From a checkpoint of a small mixture-of-experts model trained on Wikipedia: a variant of Muon for the experts, 512M tokens.
Below are experts of layer 6 (counted from 0) of a mixture-of-experts language model. Rows are named gate (a neuron's input weights, with its number), up (a neuron's input weights, with its number) and show model dimensions 96-191. Each number is 500 + 25 x the weight over its row's rms, rounded and kept within 0 to 999. Numbers have three digits each.
Before each expert's rows: "gets" lists some tokens that make up at least twice as much of what it gets as of all text. This comes from a sample of Wikipedia text that the model never trained on. Tokens count by the router's weight.

# expert 223
gets: "1 ", "0 ", "2 ", "3 ", "4 ", "5 "
gate0:534503503514507494504483483456502490488493556452538502469531522500496487505470486492540512472463512447445484517480468515517510459515513492481496484495507517461491495508509470540504480509530518490479511470534507486475544524484480512468526473465495530525512499524479546474485474501495505522
up0:522488451497510516489510455470498480459500518493522492466509480508484507495470507530509517496509522458503517542487472555531500476508550496538474482502527495486504456513532455524494524492549502472505497519506533463453512492496456502501561511507492525521494486509527543486488484464482480535
gate1:517522521498572516481469531517512490447533484511504478490510508508475519483460507544521490518490502510537526480494470504499473509479551482519496477563552503473489521453485491527502489489482514509501538521510527469516553518481549457498468518541476486484538518465505493504481465530502489502
up1:485426530494525537499530472495514514509483493497524519506512489502501501489488523543506520539497529582501489497482513491519487512459502504496517491499499503459507498528464545484455481495521464504548527490492524449491539509513527500524480516523527467444521522487496496444545484502470505514
gate2:446511456493517484550540452474499542530528501487536502517491506513516476473469471511529478453502517498487499511522470493483477494485519512515513492493521498473498538476529486466504494507494474508541524482475505484500463491486557510488511491508516497492522479486514510478492534526481498514
up2:482483469489509511513501467497473537533515515464547533521498503497502482494497498534525489462539516449528496527503483479522465495505514568493521491505499436477483537477542462492507489520468461493508521500498517542501477488505593483489560497487525488516503500498528515471512515526488513521

# expert 115
gets: "a ", "A ", "an ", "with ", "Con", "much "
gate0:511497537520538500521495482501463521458512554470482472491530486467491496481557499517506495520464499527524531478463494474494532500526477468493514519504532474462483472487500490453525524511541479495527487485514476488494542516470509465475546528511478528459492512495453475457543466516457492467
up0:539479503548487483491529536469472512501504488500540493508468508487507532465505494513488446515502487521485496500560533484504506480453511525464491453456481471533528481501483442472488502510494499479464505525475533518487528443541507517497461547510490495536513540544507495491515523476521511471
gate1:480472532499475536463490492508505495506503505519509509527471486481473490455459473539481476522512518469467512520472503478520511496496433517508505519490473496499506534516494484543523469457513488481510502441501479507488484474450513490503564478451529490509559545499505484507471494509523524498
up1:488465500510520519553510497499513480535536472492505522511516527501494491506486499536483462526510538472504543487510471451493504466513516513462508540488529472506494521470468489454524533514477482527518512477523537539527494484470509509477496480493475540488491487493496489510486471480510524465
gate2:514508480528443503508546521488531506496516487483518498502486487511500464532527508532507500485485472485464494517497469529482547561463543474517493509488529499585517504451478478474506467505516568499523527524484453490506478494478513522491486484515506507465515496476508544500483488428474479465
up2:499488506556510525470489503508519528463483511496509478509494519519510479548510513484462487497536486514476494519505490504477483513466553503487495486466552509534509490475517507485495509503558549541526546504491448471484478499473521540454465501554511510506481503508486510501485512480434485490

# expert 126
gets: "u", "-", "'", "ō", "á", "an"
gate0:521527531483478498496513534482474511526487514514520512504491487468493499479500494471482508469516517511483480491469528510477465508473479498472498509527426494483491495484507507487514487429506516463529509482475500494507468449530532460523505520479510509508493520461498474500513505498503442460
up0:516519487530526501496517530438491517490502478534526491503502474514492507518485474466522518487488462474506474548474465527468540442542484536494515499497498520475521540518509520488544491464539428490513510529526494471484519550473518516499475505478535506487437434481504519496525493483476484445
gate1:473519507459464469488505511478502505512526500522512516503472477461502503459516503505516488480515517487478476504535511537509483477490521484494528482491514495541469486503477491480520554553499462568473496460525471465528478545471471469486523534517509521495472501490513507470472489482457518478
up1:505487487480545513539500459538476499490475474491487501492518490541490438491456510507480540532480481487505538514485528481509494528499513491480459505508524523434476513473558513510467509485481509473495471539503510543469507486532508504507503499506455518504499527501488485493558448493488501496
gate2:482536484505515490555499463518508486480519443556548486466512545482531477480504553471475532483507513532498522475511547532477531541482502502498498495495505447449536477494511485505493434488508483535530480521547513506479505489512509485491470505496526491571509454514463525498477493459459503539
up2:504514479476552507538512504497503482520516465550494489470456452478528469492519495478426535523511538536527503482500530501460522526484516438484495528523499487485469505512516535498506467497504481489521479529510519523530494517491526510475438483498493471557480481527469521475494498511458536520

# expert 179
gets: "(", "– ", "ا", "=", "Jr", "& "
gate0:521522503475499505458502511458439473501509493459517489506483500493505472521530490524514439515467501481495497498500475498491506506513499506436467482534502551499529486530511503504529531525497446518493511541527521507512480482481483479505527513499500532487523477534559526541456487481487510509
up0:491528488512521462522484490501544508526531514540501537534502491489498503492463468463510573491476487485480505526517489476514527459466490526541527534543530440514471501515504511514461491528462503467516486511446476530494503496492491506529532538515467487460476536488500483509508511543481504484
gate1:517532515484501474467503491539516512494510499506497504513517589518525512508503476536497488502497488480500436473518513507486491514494493488508512530491491501491492451527505482541489495539502519520509464512481539535553494507481503523475511506513493511499496528469484486521506497476467509497
up1:447485496494500502506508519481498505506485517508497498475479425453493487502524505476463501500496469499509495503460510482509501499531534497526505514504489479503487510488542521462527524515470510468495540486507492478429513507515494449498483519528517484472517466524498474496518495473555513497
gate2:494528507479506456492532460493481492509484518510503505504467534518507454508502506515494550505502528518495482536481473499492537484483550500540481478509514513466501461469479520493522526462535515507563530504460521473509496516516538531508495500545493502516483494496531500504420520544490484534
up2:466479475511475460488501477528505478541488476487479504498482516445488473508494484496531517502520485488530499491471491474468462534497462532486485509471490535516519487479532488487529541537524521470506471513491542501477485470541478534514492538495537525480531475493533466533465530478476497500

# expert 211
gets: "by ", "of ", "to ", "with ", "and ", "married "
gate0:485496484538528483447499469489489468474474477498506488467524513522450541488504486515487489503526499517529508497479516463539506496526463439486509552483493519520532528533492497488511504473524525502526522562524466490504483524467493500500492461507500515457507451532520508491521482463477455537
up0:447487479552475456492522499473536507529526496525517457474508483518464508506536504475508514487499479485491534494458524495503503516478512488508477485470534496510516500504496516507484474489493541529496471512539485537464484469502500539518471506502439508517523532520534488498526512510519534434
gate1:515467498502495515479475519502463540509497513498508506551441484516505518479521542473485527462461497478461476467478498494476501485477492509543517462502484497475534538494487529495490514528516461488477488494470487486495475571476451452475523489477492564469550433481506445525501477513515484498
up1:500512473504497523501467540495490514484511542496501484556437489499500540508514542486492481455484509486472497473503506465508507465468522541532490447506492507464512549506493498485475486563514466505458471514470468481515478538456489470494532485488513540462509458496528475526525458509491500468
gate2:505510491486500544557493548478501527494489472484485471457518488462491529535488483521524520493477469538497507507498493502507500475490459572507521541499461478492540450507475517496474502508523515520505457488469483475551500488512518547488536497483522512475494497507466514471481474554496511494
up2:523501502540516544484460547502508521454510504512499526515490506496479510514525528489512543523486467499508438500467500510435505498468507504505515548513532499489487484508504515498485479500515494469500483493533557475481528492486547496482500513517526445473505494461491508458499424539508442552

# expert 105
gets: "re", "dis", "rec", "con", "st", "over"
gate0:487501508520447458513462535488471460456495480510499486515517511497501499543502489472517500460468518508530534501483496543496472535537483531581497507480499470432511521484512530499503473483485492521502533494522562509526522474470548495494457522538488551474528522492526532460491530483517521556
up0:574493468531509535506522536529509524523491488523497494495533541441453519507497527461482505511454529528494529511509470463511451505504477515493460471503460500484500518504489480490537463488498510473538504440500504479492508498520466548507486509505492477536485515503530452513495511528498458490
gate1:524455482528474510503471492526483534515460525467480456560449461517533482487460492489504515448487478546507512550490508527501465495512488511471515497519516512514494482488508475486482496486477492507507488454492466513474516477511506541514534475497493511505491487469516476483523541523491506469
up1:511502489500483533482526537492509511487519506492483518440559445498492536505542501507489489525538511485570510452523509511490443488545478544520529478504494529492539504492504505558487505514468461479453528502473512507501500449537529447458474523503506519489516474486539528555506472484505550506
gate2:466496486500514502531481498535541520478514519492509510496492509505474473500474506501492456497495493524514454501491493499481503538459490496510496472519485500516456533494486476483491506481533533541480477460536535493499511541519506520522478526518553476489483502475512515478501499507459462550
up2:476525552519488516486459488517520501463490531534499544478508530498486482507525478518511517475477534489546470486461518494485497545498492476564496494495489475480471526456451537445493470515527536482507493531480520495494517482480488503515505492476513496457495507484489504501476483481508475529

# expert 140
gets: "| ", "– ", "(", "as ", "- ", ": "
gate0:567511523483463531487528509500546473478542481507561505502499495455507487518485487476472471482473516533500492432463503483482482522507503496526503504489495537435491481578526523531477499474492480511494473484513504474492492511546466497520556500483474540495469468489519520513532502511475454504
up0:536498493468462537497548514486541450508515457489518468502461479539515496499464489489473464518492534502495509461494501512501482504481545511521480484492500539509508506551535574489499486493496526497488483502515475495472477494560475501497496487500480483486491489528495518529530512525510435511
gate1:522534472545463434463496501471521518487485493494484510473506527473496531542479524467494507464489482529512516491497509540530515515464461474575506531510472467509494498502503503468505508486480474489456465504543479476477518519532489509512490462529501479529499483518494521526507511483522474491
up1:473502492495520583503472500523519496513452504513479485480539476540556509524508516520472450527489508510520505487539523497481505491495541512491501488503516516478472522527526511509493518508449498519509539501452472473523487477474470531464538491511543501460483509478463416472466490508512535530
gate2:550455464465450468487485479478560491517503499470501501524479542498500491502474499471539481478483505515498513501544512512512465490480522468470481491445492476522524507492503473520459532519539507498488430495501511543503499487541521496507496539506542520569538518514491486516484520494497511506
up2:507496476509504490457470492495493466523502503509502528547506480477534481502503521472538503565511502496471487502549520488459494518471522521499489508517486497515542462506469528539478499554485493513500524484481497507510477482517488501502503464496478525450546494487479450527496508488470541470

# expert 125
gets: "i", "il", "an", "a", "u", "id"
gate0:446506503538484485524450479530443525494510517505502502472458506498477484440490517478484498486517465483556513482484481529536510482543513516446534502553494486476490507543500501525509541511528495490517525513496483552500534483496512498446460483494466530476516481481528495550482516519499505470
up0:501477436490480510490547493482474463527449505557508517507464521472469487552490483512512534541493484514453477481510525489489480511459502475528471484462467537503504511494469459476495475510534474527512517462456499491525491523501489484549514545518521527477514483523490512480491486438519481481
gate1:516514493473493528496516524513482495452526492496509512539532500457438512513459503501539495498466494542503439499517493485503501486520450533508528496526470498505508520537488535512472497522548464491502465563494481513538472514535489499508542522473519511487476498456503505503494498512533503489
up1:511444493521509499533494502506499516544439519483485464527540496519539451519527503499443471500551460490493537498510491545525495524480519442484481503480516498552452502503533523501503502512474521504458501454490447492475508541499488479499463505563478475480524526498515474522525520528497492483
gate2:514457521484504519489458498500482506511469440529515473468532515476501525529499489473491513519516463524530493484544500477494483458501499511494485514511512514492519517480463501526540530511498502486524553504506499518505528510513542511498478509548567489456519512489480505475505507463498503541
up2:523462535453500479462472500488517488538507475497536478514534474521509498501498462459465524498532512502500494506496473495508483518500499516474501461477504514511545525490464502540515541510533509520522516478495506493459506511481546499491479502543534467471498479532488522466513523518504528519

# expert 174
gets: "0 ", "1 ", ") ", "2 ", "5 ", "3 "
gate0:520526505486511478507502439498488496517481501520533499482516494519484463507551482496519520520519543518507473487514475527509538513512480515515466479496521489423526500484540477513483509550521540527455499507549529513505556476491528505510485470502481503482516481551510502506517497457505495436
up0:471502486503494502512513528476550502489516475545533511511462505480497471504513515507496457474491495529514490490501463520499514470479498511514568482533492498579481508461509502514472500492524532511512504509533507500448558470501541482503503490527509472511515511462493494481466454502507494483
gate1:487517538527514527544483499460492513519490470504501523454486492503513476498492457496512529486462535500505469494492520484524527449490513524505474487491510510486490498535476494516500500484488506537538477441504498508445545462461551520472512494468513486509458503503480494480485529523479511508
up1:506485509552513489483526525473496460508512511520538507485469514525524473455526502527479498487450515511483489470480469494469535476535484507525516535506472487507498449510474488488454506489515473459499543484504536516474481519494506445452466484520472506452509484518515529529501469503495498501
gate2:502475511502480519496491491555479489490551513511450487500513550516473535505502497434497540488528466508486469520527493455481484524518485469525470434476436491515473537505488487522524476517483494471496503535478506489477499529497495507515515476489498485462489464521504521494463442512521504505
up2:489497490531520479462523522423506494481502484514524533484502461488536451502512512515449507502516558514520531470478461517501515514501493513476491564517474515467490509481540470495507548476543509485499491513541527491504494486504489485486496535489509506529488487521453515541545518453477475516

# expert 103
gets: "as ", "S ", ", ", "R ", "US ", "C "
gate0:489487528532499472475480481479501442519485503516509509523480473509534519469530506526498496472522466484457486529483497481426510472568509514555483499517536499519463532498508513482508523459559493500521516507493499497496487489528480504472487472513493476545502482517497481502532461545481501539
up0:499524524487475519489517533533458553498475478459473517472529525492464505538473453533514518500496524515538516487558526462549503521468503481482533480489480499463527510500448518480503499522463499511495540505474494500530502508511505516515486473516513516440469494495492538505515547491517509487
gate1:484465451512509500454522479488505533535491566502517521499470517525491511504493538501450457504489524493498504483504505532531530457485490531513508495502529465502487485507513499498538498502497497503494529526500577547463569502537509479493504520534510496516480483527532540504512520484493506497
up1:518498529510487492499519564529521530499493504491529455498524493493515501456501467464493519469490499494505495566461472549465473494525485462484480498479519453469493530507526438480516475541508483442487494490530488494528518494514505520508467498514534482480543502517492469474503509462504515473
gate2:533464515474532470513452543544508485528450470540464484519474505487464483499506506527483521511501502478512520512493545522497497540498517512492519531482469483525481487505485478550554482513527532476487532499498477518468463495484517534500508508495486509499503524546508514494473502524504515521
up2:493491485519454524535507504488511495546513445501498488515447493483518506538527450508501510463509496526484511498470503504516497515469444527519503456513483492479518513488521476458514479494526482519472475549506527510479497493538473489467477465524502483453491485503478481516505517493490516476

# expert 157
gets: "de", "be", "sh", "p", "s", "ex"
gate0:497541543548544485535507446493513479470502489515468511486535478516489542499504465466499546536479542468541478505487516521520510517512516491499494541521472520496492502477514496538467528489506520473513472549522475483508456487529516497484488536501542503521488512509465497517511480505486477530
up0:487525507474474474489485535544535492493485475468464488542461510504497507510473544486519482532518458470548538501491478491495514454523511538511538503455532505498486484505497543468482469507510533492468532467498492469485504499492484488538473485516483477502516502485525515481515543516537513483
gate1:503530460455513488496490524501488458460492502511544497506552524514492464493512459531447476494520506507463429493492512446500471523546540494515479491493550514506529482511526488525527531510511519518508464429506473529450483458524464524535503468511464494493466485509507482505515518554501508525
up1:535510503483520478531516579515516484563508491513491495454451459472542488477532524466472499479514497471506501509477486495460540504489493521466539517494527500485521519444505521507496437527513522470506504506490514526491484481551463474488506539494518482494477458505495501497559492492495524526
gate2:478506453493513490493488506509454515483513478527501492541518478478462522464471476484455503511464475485495492518438487501503478480556477489586518497551511478479514525504501480472468492488444463503516497491566466513519502522484503493495523532468533502511502534527483466505520488539511501527
up2:545513546442524518504516470488492477514488533511523535459511455475533494524513485498498460500502526483479448504514472522545513512458485526472447504467474467473527513496511493498517510499486481474460549485496501490549492480539487542516504468506554451485505498488479487478528473513489508519

# expert 100
gets: "of ", "for ", "to ", "in ", "from ", "with "
gate0:514504518537480449536513509514481502469501548487483530542523531516499544526529485522505498513527495498486498470479527506499528511498425494491531478543488510481505478490483514523515509490531503523480460459430511480492510501499503505528517468496472480524496503482549504503451471514509486463
up0:515478522534464449559468500480458521453493525523476524527534532527481520520525538525487489518531497513514520482507506507475522517483440484470526463506500477534529486488521513488504530507500510522479507485474491478465577449530512514470479506486491491547525512483578513503461481501527511534
gate1:530472504488478527480492480476515486491507492507431526507477487470459471535491509491496478526493532524517533515481487513466511518522454549516511499512508469481526531484505486479504481520493479464538472457486486489509479481524523455525543460502506481558532459539453475491495446485518503525
up1:493536522487487505501509561492514477485490480479493512502517506524523525480493531498507537501507469522500507497529504477510502517479488480472515499482553491521453487491485512513483528501521472523459497545509481461535508504486487534460418498490496539415514532506545480511496492546492499480
gate2:533522541511487486475505504520476471468522488534494548497540521488518510503476481519528489483489509507510520497439488521517527528453488486492500438516484497507505475476486544528470500528492490494483538504471512494518511523510510494540534522489525468524513472489481523468502501484523557482
up2:478502526518524543524507484459497533519531476484491436506511530465493503454527484483508523510508485482484545530539452489517516527490515498534466502485471458510497512495464462513532519437442459527494469526522525521517512477469538484483491492500534492440529528481513500489519538498464485507

# expert 154
gets: ") ", "Democratic ", "Republican ", "Best ", "Liberal ", "The "
gate0:492471482501510503507494526479507525550469519533489513499470482530495516497486520514547530523471491497501480512500472470520491506544522505518498546511490493495537471489500511498497506501534489483471527484499507518490509467481497486476481564524508487500539520475498526518492507550475541507
up0:451492459481485536531494470561524504483502514470513508532496545514476501516497481523538498496462516487496533469476458531506492465521491507515513481463505461524547502493526468494538490502532513500502472505480498499510462536497503497517528544522482518529485458532466517484493498481449493521
gate1:452500469523514475508509546473479499531494528499516485497475515488507542525517522493493461488543531464529527494467489512499518451480511499487487491519512526507458493470508482476550496483501515507477546506549457521512505485483554507455479484526425485479468511528542532489496505553499483490
up1:423521524523497505476469489459486490521495506529500533509490472527511513431500524508529490474511548503463487508487479488496496456509496477497538519566492509514482506474486544525475498476491523505469525482542465515497482491471462533467485497504468472458483514532545548528527550502493513492
gate2:512471509509459488537469518487483477513497500498462496453505493470483479497505533553516531517469483498516503501488516499512481534521491520476488520521494452477492495482511530473484507516511490488480494524486476519471563517496515503497501476467512455476493471525476502533490442494487476476
up2:529479465492460492490500473517481493487511493535545504503500511473484493538487528499585469468488481475522476507557486510523521524489491528470533491475487541472515444496503497480471462501481429493458436490522507507471482500519511510494484518511517510464509511509501515527476492528478521518

# expert 255
gets: "| ", "; ", "|", "—; ", "$", "/ "
gate0:515528515495518522495533531552494506463517505493525478489506543487494498466468493524515461453512505521542494492519501526543478469484493506499484541542509527475476511500477494502483489510502447480499513504467535453484520489508487532516517490515490488509479476495516559461500503507450495533
up0:479530461498503493505498481443465514506461468508454515502509459498471490489516518456523513516493492484486509513506486504461500525516512494494477477484480495521536491483538518484482487496491577512481469495499493539510515508503496499516473477485516495468498501475446512502502461466493507484
gate1:484535508540519519531540444483524479482486471521508503520522499468486528499479442516503535504471528469537508498481481533502480497520502521478508490448515532466505501527499500553473459491514503461475501483507505487531513493487469484513478480516466493498491490525487490481502525509525459523
up1:496512528481470501498511471513507511478469505518560492520500505477494518537519466476525525505531518481504514557515468487563454514497528514508494520453528517502488482518511463493521480504524504487481537475492465479546487526491495474518490482485472490543503521474527516524485516534502470533
gate2:503527515459477445497533431534514514482479499468510468520507481494493460556529514523496521496512495490507500528525537537505442480477492502492470462523502526485454461489462509542526493520490563475514505510559508495501489507528492511506528497494537515505508464493525518517502502456498500488
up2:494478507496530476489459540510492518507537528479530510486501518569517523529470529504502469494547476500524501498489521472522551483499460482519469477530527488488528483470510466495474526456492500469496532531537485478528465502464531529495484504503486510492487485485483511517565481529469486510

# expert 80
gets: "\"", "- ", "| ", ": ", "= ", "of "
gate0:494467486505487451538511514473523507478489486539512466500547520506501492485508517538540501489497518520499503513495521522503513520497497503482546503501453499484523508520492488492496459498507527539480543470463490535513490552467515455495529518479511521485528511530506494498516431502536491545
up0:490501490476522481473516475473509477531487468471517531500519492543505490485449497472476509492470503531480522477480518532504477505510463496497527505502506483473488524488521482527507494490528466549493499485440503537496486472482475536487509523494479524511473487523507504554489449567468493489
gate1:459489509516520544472471496467508453501511509540507484512477493511506499500492541492499521483499463477498512554494533492454525478508474525535501491507536465489470474477508496480526517556517533487497454491509490518499472502506483564514500489530459500491500506477489491500518467475499507479
up1:534489519521496481481503486580486544509528506490498505538519533533512463503494532499515507481492513513503497458492465499503462535548523480518470506526449520473553541494500525521481502515512471500526530484547474480501500515491512501488512472468464481522534473494524522525516502487515493544
gate2:524491568481485468515451494538505495488520495501504543499510531527502445506499457480479482513500476528508479493585514471460510456497532504495523520449480512519526483483533494486503481457505532525514513438528508498468502579478520480491525511490513506470460525479482494513522479475475510505
up2:517518524505503488533489455523529484472534484525529540511533534521485470524501505487448458497491479479515455507562527491476513508487485530489484539454499486524509505491537493492504481483514523543512499442519500493479553564463476483496489509451509471498456502493493496499500496456499507485

# expert 238
gets: ") ", "0 ", "% ", "L ", "1 ", "4 "
gate0:461518472484508532525469577498543518486513540511494511527524464511474501471489494473505494511505526471495522501510508474496465500478497467494490473501510491504504495501479485489505512468473538505507503503474503480496532453496561455484526518482524506554537477492447481498461524474508509499
up0:450491449474502500517481557481539479472501517546482513544530479514477499495519468502523525526513524474478495501497527492506474510478512469493467479494504517497498480476468476515499494481489534513522513487469516464515515461494545450500513528464503475544528480505451479510472507474507518509
gate1:558474500534507518543515460551459496506513479474483521507501479487456475493529499462534524514485500528472487513480516531552483491492505464492498494466508530527487472539508457493468469423504473506550456510474507432459534506527511495520493481511500493445536483504507461481467485499483504526
up1:513483480518534494470463514518494508475533489436500538499470489520521529538473487508484509486517513508459479494536510534554475508498479443443474516499534514491502509551484508543484474454499501470527482517451493489441542484519517463514512473498473505499491496525544470480508467477496492530
gate2:533491538480464482521481528510525506535525486496525484486436486474522500472479547508485499480493503509474500497479478524507475478459495512563554487492480539521515462517507491506457479442537518486523479503518564474546479481519492470537494532509499482548499467555544474524544485502482503495
up2:489482538491471476513487489444513524522487456522517472497481478502495521485537563508469498461511490489486506488481491519546482450478477498513504486496489520453481509518505492493514500441510499511529505489490491501503520509548542480509495553480521476539503451578529476471519511537490483459

# expert 70
gets: ", ", "and ", "time ", ") ", "year ", "season "
gate0:485493498510479537497510544512509496495516449471506503448466507557514478488533509514515489483511504449539467525541497497494484511482518451516503461514578482501490533550514461473494497483483508493508516506492515531470547492460496515481522522516483514434480494456508460491481471499502518544
up0:510517470506498493451510446479504495487506508484521502517485506490433517477483496427530485516542493519490517513476506504512491510495508510470495525474502490544503511474501531531504475511450502501475534485507499458509431518464486490471486506524478488572483524499507514541490541543542480454
gate1:507519462510481460460475498466522526482526467496481475462490457495496501480528463544469490495507466504503493463530519515496517482500500510481503508479505475490482527516551493469500505462498524499524492506535520515516485500543502493500488472533526493531478534521485469437505492478498529474
up1:493466504501519505504521522551487498510480536520530460535483488513485490501508501451521430501479549493494530510477465487519502495493511498502468486475502508523514510537472508471503469491512487497481484505472503516491504536471556472474505532493511495495476493528509526541518523498513471486
gate2:491494515475496480508481470516480495501471515525500476491519505483507507476486515479475531505467530524537526481495515487523506547498513490557493504510529523510547497475481461472511506498493538493493528512523520459520518523497479514523491526490475457549513549490521507474469495471531504503
up2:506477505524493419463546524489546509496485528510467475467490466502483543498517487486516512444485498478488512528482510499498516504536466497453514484497473525488455491498491502511510511502511496493499482537502464520506527498479540550463494512499512466522467503531494513492506450494492532480

# expert 106
gets: "a ", "A ", "more ", "an ", "most ", "An "
gate0:467516514528500511518558435460493521527485512524482530521531469479472515524459489493495490511480514485520517505490486512513563486496482482523458493541484526521486494507463517507525503479459562474485533507489504460474475513522512514478511502530511518505521464454460469482491564510496529442
up0:545507458490519490501476534495478498461508525467539501499475508555457495496541498482543524492506484507528485499473538510518465520522487469476501521457485504492509494491504508509474526467548506501452504502497470534495471519469523499498524481431494490426491559532526530501481501535512491575
gate1:526506504511467466511489497528552498486471550480530481508531485465521489482512529541452501535501474507488517494476499499488452512492499536497520505497500543476485468513534523475491491529485494499508508487469464523504523469526494480491478457532488498512482526448516516447516538503555449474
up1:510467528515525531488511480487493507445526467469504527504547488498516470510451501483520505482477536493547453458507535505473545485462474509495496496501545513489480467476508504516491479501536529460521505527484509500527514544465474523508510552482514471502499479479463514492470483468485544486
gate2:448496509517505520549533450479498514526523480492514506495521489524514511487498550481527472463491479500535468489501464497499496524480561543543519490458487542518501503522465490512506540493493518530467508511439489493514483509476484532506506512473486476554515403473495521525515476480498542501
up2:483479507543471535509486419482499475488490505494502503500538486513508507526489518463492449473469503474501468490482516495454515519532527504523508481496520512500508531501486500494478503518515510496510449532431498492525496507508532508522510444541496494528501495486500505536465471519516527480

# expert 195
gets: ". ", "). ", "\n", "\". ", ".\" ", ") "
gate0:487541537515531524494508480547472452493541493536502524552519529502518492457504456479507504495482511496517489459493515533470513536509476523501463514472475454490453534495482509555491498521504546480495508469514518480521514468511537531479472501511485502582496488499477487469477526512520543451
up0:477515557464530519500487472512442485522487515537508498523500542489519511473507521486516478498483486503498480458461526501470485534488461515510480492505497501482473477477457470519465459519522490529530490503502535486529521525507538503535458487512487465547518488506485505471442501538515500455
gate1:557512493537478437471505518503499480448501543542505479500506468479516497527525495548434507485522521518483488485497530487517471501474524547519511498496506554517519441477490469497495480500507552510565549489506545517485525483510474451493520516528497491515500472513524558493453477476492517523
up1:472510523528487515471473533487478509554478476484452552516513532542473485470476494474525520456490502475524515519485511524517525514501502475528500477515518465526481539476495547497503472490493469506471479522518529486559487520494531546510487518516500464489488546538475464512500516500479504479
gate2:482520475519464495501500479473504468496492529523471539557513511485470519539502499499526520470487496457482483450516523536471496518458497487515469531488468513509484509476480514507465495513521486494532517490480492494513526502519514502493468494514509518558506489519488516549510470439472516460
up2:483497505501495495498507472493492510534527455503506517499490500476521509520523486464536509489507522510488500489511491497516534534504488488524524443479503484507559515522509527504486460523479519556456486499502450533501455513494531479481524483516478435455512498469513467473471535540554535514